config = dict(
    num_hidden_layers=9,
    n_experts=8,
    experts_per_token=1,
    d_shared_expert=192,
    scale_expert_input=True,
    optimizer='adamw',
    beta1=0.95,
    train_tokens=827900000,
)
Below are experts of layer 6 (counted from 0) of a mixture-of-experts language model. Rows are named router (the router's row for the expert), up (a neuron's input weights, with its number) and show model dimensions 0-127. Each number is 128 + 32 x the weight over its row's rms, rounded and kept within 0 to 255. Numbers have three digits each.
Before each expert's rows: "comes after" lists some tokens at least twice as common just before its tokens as in all text. This comes from a sample of Wikipedia text that the model never trained on. Tokens count by the router's weight.

# expert 3
comes after: " a", " the", " an", " The", "'s", " is"
router:131137061095183160176181131075117096117122151148129114152144108063135069135192135103136117163079191105186112113102081101132154166122131090070107147116194068090173146100141085129102169105141103124133156139123165089190120134089110072109107165093138115166156154134132106163143114162150124100169110143132123092126065102138161114157120157147137195066178118172124159096163130159122163107146
up41:182105119118152114098127160182186123161083117129091128182146167154143158181132140110149186151094130087142099107122049116154157141119171116084204078127172095137098080153154160159132127148085092113158139149142098099120099125159114159144108094115118095078105116150120143110133115167117098176202068175154178157068108129139133163084060106160106143123104102099071127095157099109094182149135
up42:170126210117115107096145137151137115124126122168088064126168077126141117155102100139132108151163125088151114175185105108125156171064153099105115109067127075140094076172143093128209145129101154091167174138136135111140089131169129168123142153188043131140106080115056137145205100112157145163187113158144100133107107137125155140165109133084117166129125163111128146048122156114145156144132
up43:129139070127124151153142046141117144155079126106087082097149148081144106196112181173195139110159110155120078092146103155111109115200200103117112161122134149075151106069179171154124186152143093078162132112151103120089098116147104104080168141147138097154174092106131149125151111119096155158160156182187136194146109108131155122108140149121191078087127132087131135116117127130108171099103
up44:145134145160155098172145157090141127212140085114126116086140134088074137124131112056147111174100092171101114210160170119123159131124105108107102163153132059103094087091117074102081133129160139144117109157187126090107162135130148143136104144151090125159187130127196184116084090141154128216132142134159124171108131134090040151173144135161163148152145113148104111096134088084132136091135
up45:116105142129056121087178077158156134134176143081169152084054134151153124128140101134125164118156103116164165109147126116149124121107147173089144108131077083160130106109082119130211168139107095178099179125128146096146205143121169155108125159102135091117117083123143162142108118130138118184087080123134204103100146111054081102121124107180158166144167157111089138163080185164115093096161
up46:131069150180144178134137120087072121106110154072055153121126145106167137134158141105185135090143127161128087163101159126096110119185105085128131129152163179128114125092116162072174137117122171069166118154114068112047089084098039124131162107130127173111132172179140153175139118124091112164174129097111097139095155166156151163146137106105143087128170175110161180131123157137104130161081
up47:191101124105138147168112090110149163159034145114087128108135104102104106102125161172129125123131147111136134081116168158134140126128123114128164123099207147164194052139155143055120185126073078090131122130132081115143119075084130145165096137205078208154121143166132153147131088151135110096107117154102196154097103125088125086131105164098112159087151120125139181155108105154093093140101

# expert 5
comes after: " of", "0", "9", " in", ":", "8"
router:177118153128147156125142073140117159091126127140166191152149107144140079125085154166141190090161167101169154147155106107098095161108111169087179117137127115120141061148103178112115131183124166131117101124084133071137114099183121121067076148131088149138151074119150112138125080144105148180192136104127174188081196108094130094097097093081131129160149108116088110135114135193206118110141
up41:110170094108121140140146107099102158089134148158101116123133100141174132181125141078175076121108113137092120087130112142150170129190154117067143070092070150048093089160119162107128153063080095130096111102087080103156074162103120125151166155161135102184147149153099178186118134159131171157108125137166167129102073157114115134156133136186123163126155173074121071136187177159147141125103
up42:087079108150137166187074154108104126143145070104062149142186137151139119156107141113182121127135111108142157146108139156092169160136126108081135137133197126180108162116110093078158105097110142090125167159113145089073148136136143151114188168122113159208132120115096098109115157082175142091134109123068132119178063193100184109160105128074162166056123172123115147173116109168110112115112
up43:097070064141165092116095116081106146119104164150185132129169115088101140165199133150108129159092093159087098118157121139113130103091154148135135114117159112128076192089118104119107096205170095081159123179125092116144083154129113064145126168145156204139178137118160176135117104147132076080128160170165113089117118145146060154101178118143087175076107119073114152113147167124134149105111
up44:161149210150220089125116119101059095116130107139115165103186140114113151219126152158123130144155085093125086139151161121119126141122116150122123083137122122179159093150137201122158112124115150161060109157146137097137100130089131142083161098074153089127115119186119145075092144120181133083094142207124091167134161102114183146117100119131117144156181158138092144119109063150096114166109
up45:156140136114197115212046161101126079160078122138115102144176110126163118151116162149124084120125109135111093172039111151145168200100166146132123126178110112174108105139117164111131132131109139133158088167152081095151138167117159077077137147148143111045144074108118133087192162130100167157143128138163094129138057100092071145172107125121097137158107127165129095141124129112104145148173
up46:132100109112113160111202134157169107124153085151137102155085147117137100131079170164138125107059142114072181131137124176169058077122105083091154145159130112175124126171097103144144095096121141129123090177161137099144114143154130154204082176078180172158154094122142143145215143089134082125087114092112118154105136175075122153161120149198113144127105110096152142157168083130122082148089
up47:125118153131116149100188058130145145064155122126129113136131115105150156175103165136137112141053118069133116077130164106148135126142136151098073115092122150129151074146147141139160132170151201132083144121114134095110206086142126171125153120078129114173136117193093140114099114096194173162116139150087117068090091143110184104052134181152198079141135140128112087081183137137120159127100

# expert 4
comes after: ",", " was", " to", " he", " and", " is"
router:151091142165112069131156081129125121084118069138110158164134162144083155128069163117128107126113112141089112144144176102138161123152178180110151092153153130131151129152151129054184089144068111008126125154165142108145113149099155129164125136164145113159155159134159147144101145138092114164171125150160114140153074132202055109106154136118129111106154139157101148145112136193052085062139
up34:126132137150121193120164180110109170160124207115121121101136100153072102118100110146095118118085116046133142137186088126174166155116153164138110101097108113160156111122108111127129137091171179076155110075162146126116136120127114128144131232137144130120137055187125159031147130062131134126067167111140162101123165073119117072095135132129136125124174131146081109124137191129116114152153
up35:145116131130147139155159190173137122131132044096141107110176117120129120148086111156172114151118152051140125151117173140099152217111121113170169162162128163151153097139084063130117122054125190102133134111077104128140133108117106150141120094115063144151131191175105191062121115076140152095119168124109120127102137084206124057105112148077105148149095087132120083169140115128109131132128
up36:105124138070131094113123105083106154157162136126060150175176153154172158106130186170151098173085113126135152054113112145122102120109164148120092085130194191121090104093067136133187123119100101112123086121121156116209150176071138067166147154104150106098166104156098138136137156103150145122149149130166151120119153139112087121104145142142061118167104161185087088192133188155129098136127
up37:111110125167185142129047142139123082151154107094153083150104126143101049104121162151098136111101113122098097104164145151149217156140115140108068207103126177144170125138186107112106133127118096085132141104062103129126090167101075121153153094161134177157076187089134132148097153124161127128059176134158130183097151164127153115116130149099085116091115115129058114140110079177104153133124
up38:159132100124078109178157069068137145166131120076097102164050160122103093085134151177098132139134178169056093086115167137088149127129147128065118149102170138127129061145194125113104126071156116200116085139067108099158134115115162095140119151172140163170094149135092143134130099153148140183117109144123144136116094141110148111169090149167060155158139133122119107102172177090145169170148
up39:125165149139105110098137069120137192150123095148076133136110166117193118129092135099158114085088122150125152141136150105150170153128167167127156111098103074150104141073122156043157105162062099089140135125157109101066122123070182153151137132169183107130156126172143131162142189111149124170212144122144134132157143109143105144064137159128156167104107196072083141116072152163101111099090
up40:123117123126141123114146102113172219111141123087140137196084119138128096138164143119114126161165155169118113148084078124209124092115124112126107153086119146076151107137144116085157133185109083137150097104143080116106159117164112128165196128111072170163151177128171122058179124153089100184195131126159155160135141069147052159147079094115153089140129100145127139161185148115089142082113

# expert 0
comes after: "1", " ", " (", "2", " on", "3"
router:102074201125142118114093099157157110144114159150111081165048180129109101143181139115088105130120066111077073135148159150165105096129128113148164144171164138091143099110148174098164129128169136121167120144161093083116079096156065142138139046134075089144087148116144184066098124119094142166086149140102161091159159179105172159152133180161147184101144123128146127145125157116154086104106
up41:138092081159148098104150054096123146164149074120142147082051084151093114188161137116130152091159167107096126092170130145167158155098184155090134143078132119128054128135147187123098060147102082038161137190124143097172131108126091114096134118109129188147125098117116129156135153096133142123137113151142171121146149128167119133187111152101136165163163149127157163099041125118124086097119
up42:136119160119166128166142111127131131161087141099146154117128117087121158144110137072163144172163128098095101086126170129161149144128169126125179091096172133141105160110093152125139116091146126090096122109120131085107207156156095144094165105131048135133150154092125194081129132150146125105062099123135106212068102130200116159086144160046108152117116101071127105100123204185119165079099
up43:113073079154120040147141127132110134175085092168120068135130174135150108120143124136126143163137093133168134080186143163149122106084191106089147137195134176129212128142164125114102131106099182165115129151169132114130134102093097086139131095093114151088122168115151143178077069182137139165094120108120118159165111144103096077209114183130181158111179128147081122140115151127131113093164
up44:158097090127109172121130076089080133146104103103157106170160171086171147108135161096146114131096093116177154119149100116187152155168144101067103102136067056179114130158081146117100071118143101107153060137067149112173211099131091143102143111080111156157142167144165109128112191076165135195118145098140135142145201161101134101073166125134120121144131147125126147113145116147087131095094
up45:152139145108135159118166048124050172149132128117149114161077115171161142194143181119176124089146115070144110153136143168141156178132139099077169119135082122092133174129164113147163098145132116085158189160169119107125114134169101153102116152054165075108117118087127116047098123120098089177115083116118114197140176113154164097170139123141132146125140091141098067120130087162083117161106
up46:129084107104099093096121109083159157070160125119115151134134116147147102161134125111116122135171121128097155122140067118159162096125153145079079147110091161117147133138157122091119158144098083082109051106151072123125125140174090147166159090167198168142142213194139179153125134142135182199176095122118151166107104112158094104131119100126093122123160090115104154144160159211061171096090
up47:157156146150121132165111109146209112120161086108145172155116158135141094131103199105166131088184108131087140158152113141154142112101148172123158126112127090136126109077222090133097117158069122120145120149120116069108109211148084119126066090162133150102132093137126132133214120106166152087092186096125089135133102115132106159122164158114161149081179129131070125092164175139123076115067

# expert 7
comes after: "\n", " |\n", ".\n\n", ")\n", ")", "\n\n"
router:144127113175099154125089103169152132127120032130083142098133154065134128156188199128152130212157152165085137120142137158102184121145158098133105116151088105194118110118180140074094167096112131120095104201158165081121067157085157076130118170177135165128145102061124142089093121095153125111122120198095146100141105119113076111126115121139141095126142154140086179158130118143161117138129
up56:139162126136158146126096066103162184143134127139103128108150141211166113119121191043075119135120150109075104112132085134138122137159100174134111112108117175138138128113141175106134155129154097126137107132150113089110147157059102127129166139120185119181138128139145099094071084111131171110150205141232073119137102074162140175133133155167077161131079143137135100137157112099094199112100
up57:184096140155155103119164089177126121112175173078129187104108115154074074143131126161082128069097164113133138113139122100171170111050113125150091174156168132114097095109128127072106063202150192163142140160086090125131189109131163094128122094096131127121180134117128203143161112187117128119177114106170077116120100090096093148130165138084123116173135083146085126101142113112120115097113
up58:149162137150104146132219129086061123127148124160142101116146077148076114102125141085125167124115136072145052187107142077155077117100135202132135165157104071134148099100219111156160149140103144163173104124141179072141191157069144112123129140114085107102152136143135145165095073166113114111180173137142129094132140173172063111115142130151141108117119141134130097161119167180134110132108
up59:184148145137090125130101101117155117140187072124101143155131098193120096133139150136150099122158095045104150171189132115084061174167099116063151098165106139137165186167139136160146188123076111135115123148107131129105130155091071094159130095084145095129133031122136126131101116108150188142080069150182133201159107157096098108107118122181116134130132148097090138156150109142128148098139
up60:102086129060117153199066119089102163128059144116122148169108144173130143133146151123148106157126107103136101118186120114102112090084183095133167137167147164158139177135142164124171172111122138086121091095087141100051142073091167120060151142156080126091176200133106134159124146140127144172100110155166167143110138098176168186103168126116138109095076125114144149154074152105160095090118
up61:095124122145161098145121185139101129173101169145204116133083108099150134122117167085087138187109131074158175139086084123121151130102087097127078142156110072200152162198105097113084138111105157110101130167132106090124116141113095091061122077117220153102138184133177116136128138097136139115154173128104100098176141060103151123129144096090106168166126165135195144094146153147141117162107
up62:152107101150189192103122103121196133132137098121132120154131195080137109138159141152099145160154145134112154126189158142058202184001150117135094090163178121141189114195134119103112125171163097095137123135175124117148109102159043073084098100107132101138109115149091142135084108083117099142153119085148100138132132111153135102105117161094142116160167143125086126164121108144135140122135

# expert 6
comes after: " ", "2", "1", "0", "9", "–"
router:147142140133146130132097134085129128120041140088128145092127152079142125144143134142159183158161179167106161107133105206104151160093140148133145140114130156088082160179153123099167084101139126131113122109161109081099154101111088064124164139070092115099134173191135145134136128142135100129097172159202071101119129140104101183122120152146122092157112146119062051128053173125055130176159
up50:137106172135117138212151098128172154140105075118142136146153116131057148131098124075144138150123151186145120121110097151181153203079149114108094148086119166171162095140100174139105116109163087090098094196111146086176174170137090112071142169107134116126115118147140143128098075090098108173100163093172106150156129080073139130148104163088149148163100174113166116137135108191065115088160
up51:159042179152166109198173091158140141093131138098034121186116175115106081086135158129078170152136111105111082121128104085103082169175114129147128147110120123096197138105159123114102198150116079134143130136132169106129148126173160187133118120098146166178133126086141124109140157111130098102096166172143141131118107187093135043147081109095107123120099119130156157099134101151063119126148
up52:218124162114171104153142101115136151095142130141090132115123149116142097126151180148108150064145097169113127147172127135124104176125108091144128144145198117144184182149113107125108106069116151138133145157137183105119071138126112104128149142122120106131057119107168124069118099129114102100113162157103119127048197065083168107071133177108186108193183091080115126125128144127141121044106
up53:173135137154106135199140109080089122087175119146108074115105178162159109185135137142103166159119126120150142212107156163157149108122112149118093185175176095083110103086102136133145188088112125148133062115130111088116077091117154116141136110162149090124170060156147150116172119091134065158135159122027149090136084166109141059181107151106134148114144113153131103133173132135097112111118
up54:167081166099158137089162111055066144164140148119137124100125166093123104065105161084127125195154091131099120157127101130150139136134114098104137105077138099122177135145150158113125105122067081128156166143156058117143107125076071097153132107142094099147094121114193171087185171183132142164132132118111136136112156161103126144111114097073156132135222068080148107147118182121118169126068
up55:166125127123126119104135089144170146135140144115098083127112084126178116110226135160188146106167133113130114109151038170141168176149098100115091131130189144105152120153103075132108107086095101132063118177096096102119074145070156104142164093083118165110175174077120127125145123147083181117165177194104105118086171163145126137150103136119101117151122134125114057079079120143122149148171
up56:085138093146126112179105131175173134149126055129164147121071107155126108114188120108144140138097162125124056124131089133147109159137146124109119093122145128138120126143107119102095133155096110153080074111191166105143091083142130085056142105071125155143144157092122117120207107138119173169120136229164161151148133108208109128137125150102179203090122107137060106127115070145121075126130